python train.py --num_hidden_layers=12 --hidden_size=320 --n_experts=16 --experts_per_token=2 --d_expert=96 --d_shared_expert=0 --hidden_act="swiglu" --moe_layers=[0, 1, 2, 3, 4, 5, 6, 7, 8, 9, 10, 11] --router_score="softmax" --normalize_top_k=true --routed_scale=1.0 --balance_loss=0.00169 --balance_bias=true --router_cosine_scale=10.0 --n_groups=4 --groups_per_token=3 --init_std_router=0.00939 --lr_router=0.00171 --vocab_size=4096 --norm="rmsnorm" --norm_eps=1e-06 --tie_word_embeddings=false --optimizer="muon_variant" --learning_rate=0.00868 --beta1=0.95 --batch_tokens=65536 --max_seq_len=1024 --train_tokens=278500000 --max_steps=4250 --dataset="wikipedia_en"
Below are experts of layer 4 (counted from 0) of a mixture-of-experts language model. Rows are named router (the router's row for the expert), gate (a neuron's input weights, with its number), up (a neuron's input weights, with its number), down (a neuron's output weights, with its number) and show model dimensions 256-319. Each number is 500 + 40 x the weight over its row's rms, rounded and kept within 0 to 999. Numbers have three digits each.
After each expert's rows: "gets" lists some tokens that make up at least twice as much of what it gets as of all text. This comes from a sample of Wikipedia text that the model never trained on. Tokens count by the router's weight.

# expert 14
router:505530521533527559504506533486492521447501528476497480477464424461470471530513500555506421552469547480514500453502439462494458531493473492513497452498568499537555467485519500467490578488496535
gate0:508492527526559465526550518515545507520549548496490541506465440489420487444521557538423543533556434441518462381497497458508555476522472569517519525511535526417496523473438577507425477494525522
up0:431419524513434497413511492488445520476530483515495491390460479526513496438530482488497508514478479525496524550444470519464456477492521480524495470503451515415549420461515509473447505533502481
down0:486421500475576517545473451456492518483449526476532574461504437436505475472475503511451543481486535461569431489453529479438541522519455593459525503472487543487569522484524486559485433433511475
gate1:497487501528521517485480511516531540451516481506552458477482528448400467557521452501487457530547482467491479451533590553550552507432525472451560520508547507455467533486504458552448526438472520
up1:447508513580570523442496517489446556524525487536509527464501491418504491541483415527491451467550477482440434529492602493537544466537565525467524474507534502536519519552476463450442472513488452
down1:483506585474479511553481433452469505525519550521463488548478530454523390549550549564539432490460489500525468485496511482432546455481482444502434491517514496530489521543458565516500500562479501
gets: "'s", " the", " The", " a", "The", ", the"

# expert 7
router:463556556394485550461476509473517523497417465500505458562469521522481490517492479498541432562496513527580508494495530517487501521509489508468427495547518506539487514527478531483516460510511518
gate0:452437519484478519450516462524492535465525577480446462479435492473497613490433476552514515499528482478508443484517510493485461514481576463460473472459544480455517480504528449468475439532474421
up0:492422531537544512466387437437533465575478427546417402465508490534533498380455493437491491537491450469541510446493487475498529505426523489523537535592463468542528465504562502460461477535485501
down0:523518559510493548460491429594488547487442439521499520497513550523458443558532515504529460497548463532548512452469446523513521475488489505521531404599446548576499494517572563580435469506452483
gate1:487533599482447565541469486520538506449544470474478455480473558444436486529518515556512555521491578491490555539609503533479479562484507442539478425504460565621522490529548514469544501459594535
up1:465513546496520494492530479508572489482537566421538476504527481448544542495617503509475512501469473470527532480526496499531473541480453461582472544524555530547466473544554458499509509495489515
down1:585510614537536543558473531418614504539519480551507471535491492483449412536556554477461444576479533531452517483455500537514458478451492473541414516552475542478501442562482538502552510509503492
gets: " was", " is", " were", " he", "ly", " are"

# expert 15
router:512443517420552505564500499514530542503546490602508484530509479453453506483526516489511510469557457452497481469488515521441484425508483455455483488561489511505473569493382513537524493470481508
gate0:596462512546509491495509473454483481490595520471560485534526519507517512441461507534492519443483496563474434452554553547471542487454491518558381436551502498496468512568429517533475512521443464
up0:517461460532456501449484432446514511507450515566535558497484557547455490586507561502504495541558524498522546550552481498488476528467416500552467448477484510462513453531568531534521528495512457
down0:562577513536534461429466478464541525473599524502453521539580428526497516518506518493571491507479441514535465564511489461572512524443514507531523449529473528540511533503505516497492555512526497
gate1:535491428523553497517456548508491514558564464601595419568474500472472525429450489487479543535399546504557548431452478529472508491589513540469466466511441474533509507586480529509536519514473447
up1:536502547522460589514495609472430449612517468525476541532518487474419490500480461555496449508492536529538523433508469443518534517540495488468517458587506454553501491473528480433536511514493446
down1:483459443397532447512536499515518515460631445493433435476445438458460468478532474464491580407538512569486540464547452580520482619439490475498449490488491510504565461550563463539464452463500561
gets: "\n\n", ")", " |", "\"", "==", " |  |"

# expert 2
router:485498519502390523522601517479509438515543444531579489471485421509470563459585492529505490470483503465443557539465476533544541503487492473501551474520531451498536525515572513503511417524444479
gate0:476529432575488552517506550514471521497492471480474507507441436506496424428505508547524509496530460546470500523492519449442536463541549462469549462520610560452480531460516539505435498539455566
up0:464496486474486485515471514461491513472485563426454490549552536529540485525476503502560559520586545470500509579441522484508527509491492490527489473501418608482464531557501490520496528477516498
down0:528478527471470466431441534494469509521542494529496537461489500458480519550576503481456533497480470431419506500520430540534429479445526469508509524502506542505516515519480488504555468516484523
gate1:533493475549489457501559489558497391476581525434441434509463495421558497473465523443542520483471511525485455458539535472550505428504502542498555561455504487519539478522500584529484512452488473
up1:474503514542492498488476440529500475554496473483501555478537538540465499516527456655530490533504530456500478540579496453459519534544455501440540459564499521428585547487485425516474438500467490
down1:437525375477482432506485488427508448511402459510499481573491510546469499492611534453579504511512554542590493526472405462531504548497484555536562476480528543502482480519513489433482521513446443
gets: " S", " B", " s", " M", " f", " m"

# expert 6
router:579561473449500523582484591486475528467487525473511467506586548496496548429490489482531485457467489496460547423502519503502557522561596432517512505501532460458499513498523554460571472475507445
gate0:549505473469530517553512468504522474528457472466518451538503514479474418518570537453519456467513531522468572420510497512548505462591475486504494512501458543436454479544526516487501452505503491
up0:488500524497535523523515490503517472451505462478408513538552457444507505522456567466509553484445463509457499513511571502531484511515501553518489553505540513485597412536481486509464509531478510
down0:405499443500549551583595504527576480509532513484550478437539580534489580454437516533421540550538427480500537440554467517533479488523454475394530479468559507510539558463470575602468460413490465
gate1:532554521491551509484477508489487546486518542558460500503557540522476491545452484530444538470545533485431482466489532505433453460496551466500499567493564504468498490539457500503483541446445528
up1:513477524510556530437481483501490532446475469550500490518483514519513480474499514527523425573475521481500492494509500507535540521488497511510509576464568501468547457505486469470437447501545504
down1:451437495461447518488531490433504486565575465538549500458477498428534536402473545519524491486527457545572436559569503487516411449519463472491530464522508479505490495523502490595488471574527454
gets: ".", ",", ";", ":", "C", " |"

# expert 10
router:510478535609472426494505454492544573531403431515476499528500516514519535546446599476470593527445541458436534564446549473465522482503513514506468536451479497493514511505442506534508478498478520
gate0:489498496534481466444501491500538538546484494502403486527485547512512444553518460513527526516516558479425475544469462479561476515470542495453532469458456564487470468489493533464443454475473534
up0:511511534502497532506516525535514460426513552490598524589522498506458492475548520538523427501476456497482512411532486511465499453479444492465526517501549459477519475507473479564520510541531504
down0:493478557482470471499522515473524534538511587491505593562503543527488593481598550491526495531581567519505494469434447566465548533542410554576492516487490508467546476487556528409516482468494417
gate1:524497480580468506547491500486476454433511493519510474508433504562549515444436543449478546479520505506474540435515530436490518540534553531491499516418442528513496497530530443527533546604494438
up1:481480457521457527465477482448571500473493482445518448511526541529498500544507559523477458473508534572530510524512473523514510499498431458477432530472558494483454493501533504520500511418496468
down1:529546481499493435504499565493468408540446446454559452518487499474476499537505453484427540537483443511479588589561492579568481535481554405484525476523526399484514555418516463494469453489531528
gets: " in", " of", " to", " and", " |", "-"

# expert 5
router:532473478517593470491417511488515460491520571539468502503444517509449525527536479460483556497523508480544514425532426470490464526521455532544505550471571522517490500477481510507540543472466498
gate0:546612534471489552400558553511455476468518503497556393508501492471436525513489475429525496513526497518492521514531483531542466494526404514523552471544538474476489504551540519465585565465530498
up0:480517561535488500462533566519483591488459558516519423555523490523470495415503504508516504527508502484497523462549536523468516463536475556533553448553455537515539529415417489491500488565416504
down0:459461548557500554489482520563541501467486475467489543622510516466494485544516453530519466518479529545478488495496510477522556477533475427490515491485559506503470541538450558470589470499516529
gate1:524504494505492409485450514532484474482498568492558543490555473537420558484451510551538535456547529497527462518488470513469523462459554493540447513518510464514482457549516503553505484531540472
up1:556523521490413525521523550451464491515419396502450512418436509461499528564540539515490454534497516510418532546513529529492500544506523514486501518536488464551523474499565498485518497535538528
down1:499476486558500467500581517488523534503477459527541444466488483466554525441540516495525490517542473543513434592509506547403503530473528508491468506470451438478563528540505529498509450520465475
gets: "ing", "ed", "ated", " that", " up", "es"

# expert 11
router:530494396527482565449486502454501537485521500480530481486543463558540433493371495520544521581514487545527513542560546495500536435472521467518529503523479452486475497526586450489487480526499511
gate0:508473540519508509536546568510430576457498460459485512442479485542535476521551434520443521570544450524500539444467507518428478464496500518501482462493558501448536517572440549509467483443528439
up0:482510505504432482478467407520505455534482539528515594497472484429515542514483516514498532468455471461472438489485508524551465488441604499535519526521485464530493515525504512417494570491531562
down0:462449517536475554496425560529544449478558505526520519516453493469498564437527559540509563555493512563487476536439454493558456509486589524477438492526493541510464508461489540462508489467493491
gate1:472542546511558508459476543453494500507532492567522513614542489527539561501463486522511445500509502495483474522533531566514455483471511549500501489477517508534478481514441513456471486597544482
up1:524451546482602485499454515457470543564508486485565491543493481534502449551487480516495496432526492473492480465543531509522440441508523567485465427534483482459493477566472506448410427474573422
down1:418474570494487521442480501559504524479463525463454488529494500444500456459561529511424450508488519448464494535440455524486481546577483551530454427520554505534512486453507530546495473541513499
gets: "\n", "y", "ac", "on", "at", "ri"

# expert 8
router:516433528439497440439514446540531534501508506507422491458508535519465481572444459526442532493462508516446616547545562487513535473506507461492523482467482482460568546515488552419406508501499492
gate0:563519499564503549480559507531509432478496508487548490465524520581574460484493535516530467472461499477474511480425521358434534584484522505494498441531540549557527533532511505469551512548457469
up0:489527490482508470547494527445522505559506491514520464559457458478447432485521492467514513483514469441581521484537463573465490506486515509510512598552467516495463518456463495541547518487513479
down0:467526478469507503469471551510532490479472563585472444487501468527568462491514469500516556481478538518465451566514446445492509501528443514456454543501524503438492440445448466470554428501524443
gate1:477510510532481561480464505488527527475479492499478514498524543457419530429502462462464540504545548535529484443531462519486545479506471580511490483528448500524443437484464505461518491605538555
up1:490517513524493539472432485485559581485510460488463486515489517492403555434496486491511548502461575511497462450574464493501535461444479640470472479552463528524508486433473452497486484572514550
down1:557561468457544440477450527515533473531540558448578434535575555450495539450500440502483506501453493539452556550477429445480527462504570454514551438517458496430506504486556545434475412532487508
gets: " | ", "1", "2", " ", "–", " ("

# expert 13
router:476482536578474525475554512534428558483548478428453470465511468463573505514532517455428419438516451516550461467503557492515516484520426428587543502497488463511486520491498465492455540488500476
gate0:558477548486474527493513453574433461458481463398487511486520551484448448554487536474508500566455559598545553480470517461567511484574571496486487487442469475530561505452512503517485572516533509
up0:534574484540539477483459524462506469546550528530449538507507519535511490505554470553504502495465513388438494523480539519480488521456428504482514439484591506483519480508577518475555421492494485
down0:456488430522495401519492483423492574507553520521500535543450447475541547503519540472559501472451492463553493445561526497531470528447514461505562561481461540478487489531540526546538479535509479
gate1:465495461530544484439457520547469510435539546457441557528503469479474511528545462476500507451445587497561469480484571520544479571529485507524518487499484546461535501513449498555474559525480551
up1:490530544488419442551538551510543505484458524505497443471492479466442485475464495535574499610492517487444558491540554483538526480496500522521509466553477548483451521491517556514559467495457497
down1:432510488523444444491479557525493476488518444447487456501508496518515543519462516501480461511514484478517453486530484537521480515482462407479462436498482552482414453531490518475434582459463516
gets: "\n", " |", "\n\n", "0", "c", "ic"